{
  "activation": "swiglu",
  "lr_router": 0.00102,
  "norm": "rmsnorm",
  "seq_len": 256
}
Below are experts of layer 5 (counted from 0) of a mixture-of-experts language model. Rows are named router (the router's row for the expert), gate (a neuron's input weights, with its number), up (a neuron's input weights, with its number), down (a neuron's output weights, with its number) and show model dimensions 0-191. Each number is 500 + 25 x the weight over its row's rms, rounded and kept within 0 to 999. Numbers have three digits each.
After each expert's rows: a language model's description of what the expert responds to. This comes from a sample of Wikipedia text that the model never trained on.

# expert 10
router:451515509479575454482478477511495474493548494473469506489494482525471506488502519509516534536493498489514452527478492474505450525482533524485507482477478554523542539512470493534521499475508519514493483478518535475469488520522464528477541459503504487472490504517489480538501541505508492510503437537511471472512481533481553531512485515501490434504504514515505467486537507396527493501500493480490500517527484516484494519511488470518527505515543517538512530504493469503506514503500498487506487536534501455470479487467505519475508518491511472526538498514487510472467522491481519513
gate0:499511522499491499483513505500520525491515453549459517499469512499514489497498499471524506467473488525499475495504458486530472522516524496573518490509430513509433513459505492533501530501525523509569511543511478439507483521503450502507521493476490477472497503463545469486518511504465527531524499419495538522496473441495480495518498489472513469530499501492514521539505513498481512505521463521512506493518513481499503484480477501520484534499475518483454507520495486532493487498475534508466532554527495500502470503505493544538481459537482538488515479508463497515523472502473517523
up0:519524495517452547529548505507467510462519517500539478512531503508543508501538514504504525444473533511520506529504471535513466477544479496518456498476502466518509505524460528520488487493534508515489499435538500491455514469498494498463496520486534509470479471484498482481487462467464472517549527512545502539448519523497486518470510566519474452524477466500511527494498522523486464502467512455522469544524440482467488451490468504500476500519485516518509491516505525468493490504477485493476470482526539511521496509493501505508502469489488476488505502522529510502481499490470499545
down0:463489514532463490481521467501470493487502541452506447479517443528504505514461492416500526502466494480523530548483506501538488521491502516526526480481515505478505509502451488472544519466535489522494545493522478504497464498511502513515502514486539555439465457529470511449537493525497489469506505531487493486518513499526525544502521487496495513526481475512592500487500465498456517483487544511507479513504499501517492472495534499467473509484500495531508475508524491503500484527530484498491511523500496531481485493533533545504501534524470479501464483513494484464479491508497458480
What it handles: Spaces, digits, degree and minute symbols in infobox coordinates and dates, such as the space after Founded: or age, °N, ′.

# expert 39
router:438494508493546474471469514496519499467507459495487498496477532527496493502479491496489509533492514503525507531506522467497462548518535517474472511465494534532516542545484498519514505482492504485506519509512510448511492491513453466491488497510512516466472514547516517490509494498533494469487488486494497493495495476442510525529459486462494460491509494466540492493543536441516490513457468482471512494503508510449512527499477451507466511487538476555508511539480504500494524501478536521497440496540503485413493537475545479478500494473507525507499518521505500538471511467475530493
gate4:482498496478473519503480503504451456502502499548546495490468511524521466557503494498505497512490512507457482545495519439508509486502489496486526483503521458539517499474530485480532503507527461520491461493491524467491482494507480464494499524452516484496486500504478529501472506517480486502467497504475493464505481541533489517536515533514472532454557516474486493463531528505481491510486503482505499511468480502509531468538478504507482453460470468455470483492522531482534526491469536455473483493485500452498510524528476515477511456480521500528498507546510580485529476511441475497
up4:488484539524492500485518515535510490456522502523420509471499468477462470481503523495541491492503513477508500475489507528440499503485537498558486492506484504466480532484508524518501511479533516537517503486500482522514534529527475451520529494539520504488480500505503505483514509499546476475535527497560480525536539497500539459472466478468528532507450467495534472533494469485502489503527506541487455484535526490511496505479494540471489472491497548539521506484490505500506421528491462493471526528510489522513488468502472499552507496524488508519483527510481457489528476485508482522
down4:515489492512514476494492492500498489477538460508445506506479527428507476505494512485521481467473495490504505500496516489503511474505510473486504539420464532478488463528458448490478475525506507462497483500529488493455516471497476498522458495534509481484552515535502497502518482500492513517513512514480481500474493503520520514444477473463480539549523480492489535482502518483512493533480483536527526542502498486508501519532522497502514463532518500495492525509498545518512464528508507522577502503511483485468539569476528520529547491498496438516530445504504501484506516505487532536
What it handles: Generic nouns for works, groups and institutions after the or a, such as series, book, journal, program, section, group.

# expert 51
router:470484482479523510441480505508515472502515505537514491473455517480481497492470479476483507498499507515492502504503500498539485558488585512512464532485508537518516525537503523496555500454457487486495511542501500453515513504513491482478500483520507508463523478513526527532524522530511467516477454509520492485485500462448514507518456494466475453501514478496516514489550512437514523500446459515499531507489463518481516498468492480538468525499508508556475505534494507510499534486514510529497451546523516491460485497479500483492552487481536502522478529504485494532496474484476501467
gate4:513550482507503501488513475513549498502479519507529509454498515541464510516528494549508553515528516514532501466515486468457502505504469528537484519475496503474485487472429556484468468510521503492519507470482488505476496464489478520507491496488536546487512474481502494514499506474541513504488484492487498519480504543492530447490487497545478517523476490462532450523514480500523479491521487492490471516463477486487529519514467503496534530495488414456541520500471501433445498526491474531492512503469482493520467505483490492504489520468494465491490485519473449522517528490479478524
up4:518504503494483487548504502484512515490482491496523521509507517474472546488513461513504545444491482499469517534523521494512481469515493486517484496551545497473506446490508513483481497493486532501529507510491482508486493454479460492514461479523497521501516554463517499506525527494487508495458510477515545483485499504477522503513480467523505528511468597491465516423492530516482522491489501507501484486480510482494533532509501537471504548548466489581513506531510493471433518500493548498495463487492495513503504477510486464532522510489469466492462486502485481520504531520483480463
down4:527522488516538543499506491508469467531492520481462511495483489484506489498518497530505525470504531485510480475514507505525531528493510522476546467520481510500544471490478487487457479506511529493458523529492486481499501496500503499503499515491525511487533486521468471498539530521513507487591496500513484492514560504449520531459512509537529497516530504522490478526539500400465499528494503527484541526496499501486469479507505533498510475491514503478512468460487499510506506475524497502476490481448520431502524517488484511513491504431503481502570493495475477529475514552487465517
What it handles: Subject nouns and pronouns just before a verb, such as they, who, which, team names like Bears, Falcons, and couple or ship.

# expert 43
router:472514482486532497451481488486507482505533510495501480462500530494528508492460486500485464488493530492512504512476518458536465552488548497520491506467495531471490524516479534514524510464478527483521452512529519465523498521510501476470515477549508435454466470520522506495469506530530473505470427531503473487491541478500522515465465502475471481497535470468546494502522506444505480513480477502497505519503495474483515480496467478524478523497514488505485501507439508490513511483509481535481473510541525452476490505464494481472565498476546472510522530510459474499481494473470516498
gate1:473511499550497482488492503544507499475524520507487472514540528496478422519510521500497512483491484497508490478498486476473449507489481507536512436465425503476485517485536506476492479527525556469495476510521548493518461501494503480481512519474484521519496523507549490525492499486525498542518501476502452510458486546479504493535505490493473473507501501479503474480480481491491505490506488459469538487518472486482489533458491547503481515531486501474514527444455465474512520512524480478486505518481498500485490463503498499511507515483538540479495501535476523565534452502466451533
up1:539509529500470505503533520468490501524477474491513516483484490446476478534509489557515449497446469564537507482492516554515528478490520538482514477506490523531492495511482516553525531493528501495517504545497514460506529458517469493505501470510462495484457507501461486516508502473534498456499527492469500481535476467483524542539461511462523536518514532529507520564507504498504510528519509499524501517502503502500489446468473491490502498473446498514490483509536522503486454463533514517526482468488497543499513474499497512494493465530438453493505496500486480479496535511501514508
down1:546539517512489503515510459513493514487497490506455564464493527491503480485552543463531552469481487483501511468514473476490490471457452468474505516462508472469486530493520525486516485556492515505421481552508518519503515539492524462515518522473514496490522504526484517486479506509503485469529502482502519499540513498468474484467510494474479479519480499507545511478508493416492466453512498482529498537452511478537501486487524510490538519539466494500527491496484517468456485475468511540466494511471506492520524497526496468507476503519482485499525492521528487507512537494487510528
What it handles: Bare space tokens and digits in scores, records, tables and chess moves, plus odd byte tokens and pieces of species names.

# expert 36
router:473493505517533480502478495499474447497515486466486473489484500526495474469470503490504495496514529547536497520477450528503466543476544527482495513481488539505481484544510532522515513513479481466528528498511527490498510519505483475470503500497506498484494510525514482520509525474502488493478514509545487482475502468475554515487464482475471491489534484469495449508569518419544516535450494468499487495513476492467489487475454458495494541534552482526496503536499519507506524516491480536479489525544467460481472522487483537511550504464486452517486479512508470493508484459473508493
gate0:499457500480484506534478471516475523477498502476505506406446494513531472489500464507491472548496490487488492512494489527515534468472518486483477541501524547484552493501493540479502533513517501495515473473503493511500489563500497474523501482500521473485531492520497525518505501493494496526473512503496530498504484536505504448499465474518490476422495508506493492533485492506505493452491507473459484477498521522487505477513494457498484482473538476512513498500495529499504469464525512497578461475486493479477471539492491486531548519525505491544483495446540551470521483478498516445
up0:503516499516529475479530529494499458490490463521498488594562490493476512548462551478504498490539522537499533487527499481507475503510464515511542451515476474516496504510502477523506465508485484485500518544492471498460503456505492522471494535481472525509496518490509481497487494489510506493500476474498492497486484509536494560514550520484519519534484451515514526482502484491494488548537508494553485506493468525520488508450520514499549505509455505507494513538516526499483529498479502521444530481510478509524508459486517508477445501507505500461498507523448442536478510529498502532
down0:464506501459459493523507524467475511556507517495522534480548528485503496500468484488497500526477508520499489442481527480479504506504495484481505513492473501497517541546522475520485479491496473478511476461509443506508460545500470523487532531537487459488515512453515482540502506522526481514529527491516514514444495480538470497543524467504509484474516514438505458453520472447540519495440506498511511544504513527480521525463528469479525506494477524486557511463518495517518476472488482479521536508504506513493527491487530492486526489503516538506487516496494487499472496459535452479
What it handles: Space or opening parenthesis right before a year or birth note, as in Born: 12 May 1976, Nancy McKeon (born 1966).

# expert 24
router:488519499485508489520501502489514424485556475490541488515517502501492509465498467466516514486507528537519498548502539486504518525496515511506496490526464556473491526518469556519555492496466487505497480527485518442490517526485492487467545490511497463504507485522538505486508502524542480507489479498498470519458520491463518531501462531476467470513514506514534497517542533452519511539504461485495505501494490526465527500496470452492458511507505510509527522497494496505492534508487529527498473526476515457433454507447534499492513484485528466505463516526469494525481472516474552508
gate2:551499507511495466478505501488508447467533515492531501486482531469524450499501504498535540509538470495519552521513532469472460503516521518485441492464503536502494496490494500539515505490487506498482479484485499516562489494502483526491487497487480523540506471514489473524453497529470523440500456492497484497509478548455527531468523463447474474471509549486505482486512490496530514515522496489490493486522500471496512491493521526477488525534505497491483482524497465460526480449501476523462493531481486540478553477519462483436512476468488523504484500514519526476518470506520533544
up2:493532525511534524465499483520512517480502510509525473509496541516489545493459442533518482476504479499526525503490495488495525512505486530512486509500540489475422496508489451476482508565533472481450515559498493476495590465478520482540505490521492484514529546547480507539511501460478556492530541538477521490516469522526480521494484522484502507504491470508473478529487546511515476481497487516482525519454474514535500505501520508510471498483446475479530492485490503482505459483473464494500473499475493450496498504495514501507490525495498508522509496503507478556518505519492506542
down2:492479461512493516507514470501506518494522488488499475483455501525499481465487500530486515479418462549553530489527504467519498474520503501490506454494524465505551505476490523504541509535462505498511489441484497479504525522481529457443516490494483466542509485460476472503484492490549470499508474451471485519462597469453519480515522488466478507504481476524530487484541508472504520483543502467528507502492503545455511513499480515493485500471485521536460497518506493500500493489482501510478533524518510479508515499483471533483453494519492479536503482534483490503501527510509502486
What it handles: Short pieces right after a word's first letters in ordinary prose words, such as w-or-ry, mer-ely, inv-as-ive, Fin-anc-iers.

# expert 56
router:500507481473531490466513520508502469467515476524494452501444546531531499500477462491515487513498539507514485500496506465496446564467507461518490508497488565489490560509511555543504508470479508474503508530475527471508508535512482480451532498503527484501466446540558496501502502555499481497499501527507494479454498481443535531520478490457475462500493506513548503502530511451525476493492471470478515498479483470468487454513478498548502495497529503496504512510508494489505536493517489507485481497521491480454475492489465513493513488452517516499490485542481493529501528514484525489
gate2:532512548468473499506503535516501566522457486527480533531516475499493517521518489445443488524521450537467503534500479504512490479475483512493428543488532504456501517521504489484466520482500503505508517534478467502473538528507477491489498514489514479488466529491518524533451502535516469525478498520533496490491452470473489487505502535494464493525489473523515478488539504510480503473517506488501494468494488468503460520479530491528507508550508499525447476459513493495463543533520440487487503476482503489513508498521491521445501506544479512444495530478501476461474515505508519504
up2:508489483526507523474522481502509452468508538494533511491537540498498508484479526505460520540489545524470519526506549523472489465511511528464505501488543476456521482507530505494463468491538504472491482490511486483452557486505507517484535484480521498530517471488462515512498500490511527508495515508486486466472527484467520484520510497521548529544485547531506495473513549505503453514489507492530481534516490523512497502516453538434473490474509510477526506467528508474501521516465522572463557496504505499472467515475448491486505513457465485505494493499483516500529458507526519520
down2:500522469508500536461491518526507500464521512482515486500509489470489505526508520529517510455495507513525495499545521503482485508524496483511483483493482525467478521504545574530521452511507498500538475484511537509506512519474521509495512518455513502507502461509457512505514470484475484516522506493440525527482543488439549500468506480472492526508459525520502468527515512541506508480479483522497530520511541529538481488504482530461505474507542516472519490488497484478547444456473465506484445506510520490465568490501512494491518525466518539498497486532482549527515494514509559465
What it handles: Pieces of biology and medical terms, such as fact(or), cy(totoxic), lym-ph, vent(ricle), cell, protein.

# expert 3
router:449528469494537498486517500521452458472528483494512460497486501511533507482467544463513517499502520527521518505496544506535502546485530479454489505476513531475468520527475522547558477447489502500488494543466516459511499527481473482495487491493507502481495496532528520465516485513508486495504462517500463492487521479473524542465442495494486485478476480513542491537531484453519507511513460477461512524499515493458532522499477470505538531485523510501506491506498515521498520518514501511457454536481493419452486530499525507520480490479496509512527507527503515533508489489467546475
gate0:490471503523465458493479484489492501480492539504494544501479518560530504446470512464483487505502488501533497493467551516535497479484541451483497448468465503524493501531534453485529473494483487455482583480500521471485472504504489481541499475482498496495506482553512452496493514486500511487500507519575519484507489536474487496527498470501501499487481515496491463526476471506479500470488522471478464494502521455495511483551507472507544505490534483489481521532480484476491553533510463527494485488490519512505518505512499484548475484487467508546518511517520514452516471506486545503
up0:464501516514499455497533489496497523533499499548517481495492492492495519501496508500475531510518540476480464478495500515477490495518476564462455512550528487506476539512500524503492487508525506470489506453560512532492491496523486510484505516517546518473510505480509536548513490504486496488561521486483517505483510520530506497503514453460475545519542492502481521491559527495511487510522524474506553524529481468501496500484466504486476539499464503523485487430508526505478457482538493465474450488528485485533513494476512487472518507480564490519517460460448523528476547502497491499
down0:529522522479523486469510527503510491496509498498512493436463542513494507519510493499469506510543497506492486512481518497502527502499465465475497473509505489472528495514479509503537476525513475477500468526520504492524524484453512449509488480475525516500488486540502502493530511514480521511509506440486484537496516515497478508555480471470481523487473505500519470464453467520525476493556456522512456533504521519531461527469477469535466531494466474467510476512502515538532546491499486502521517512515514468505482498475461519547502506515536482473503613482510493468529500514471490457
What it handles: Inner word pieces such as ter, per, le, rap, mostly in technical or sporting text, like but-ter-fly, ex-ter-ior, tem-per-ate, hydro, steel.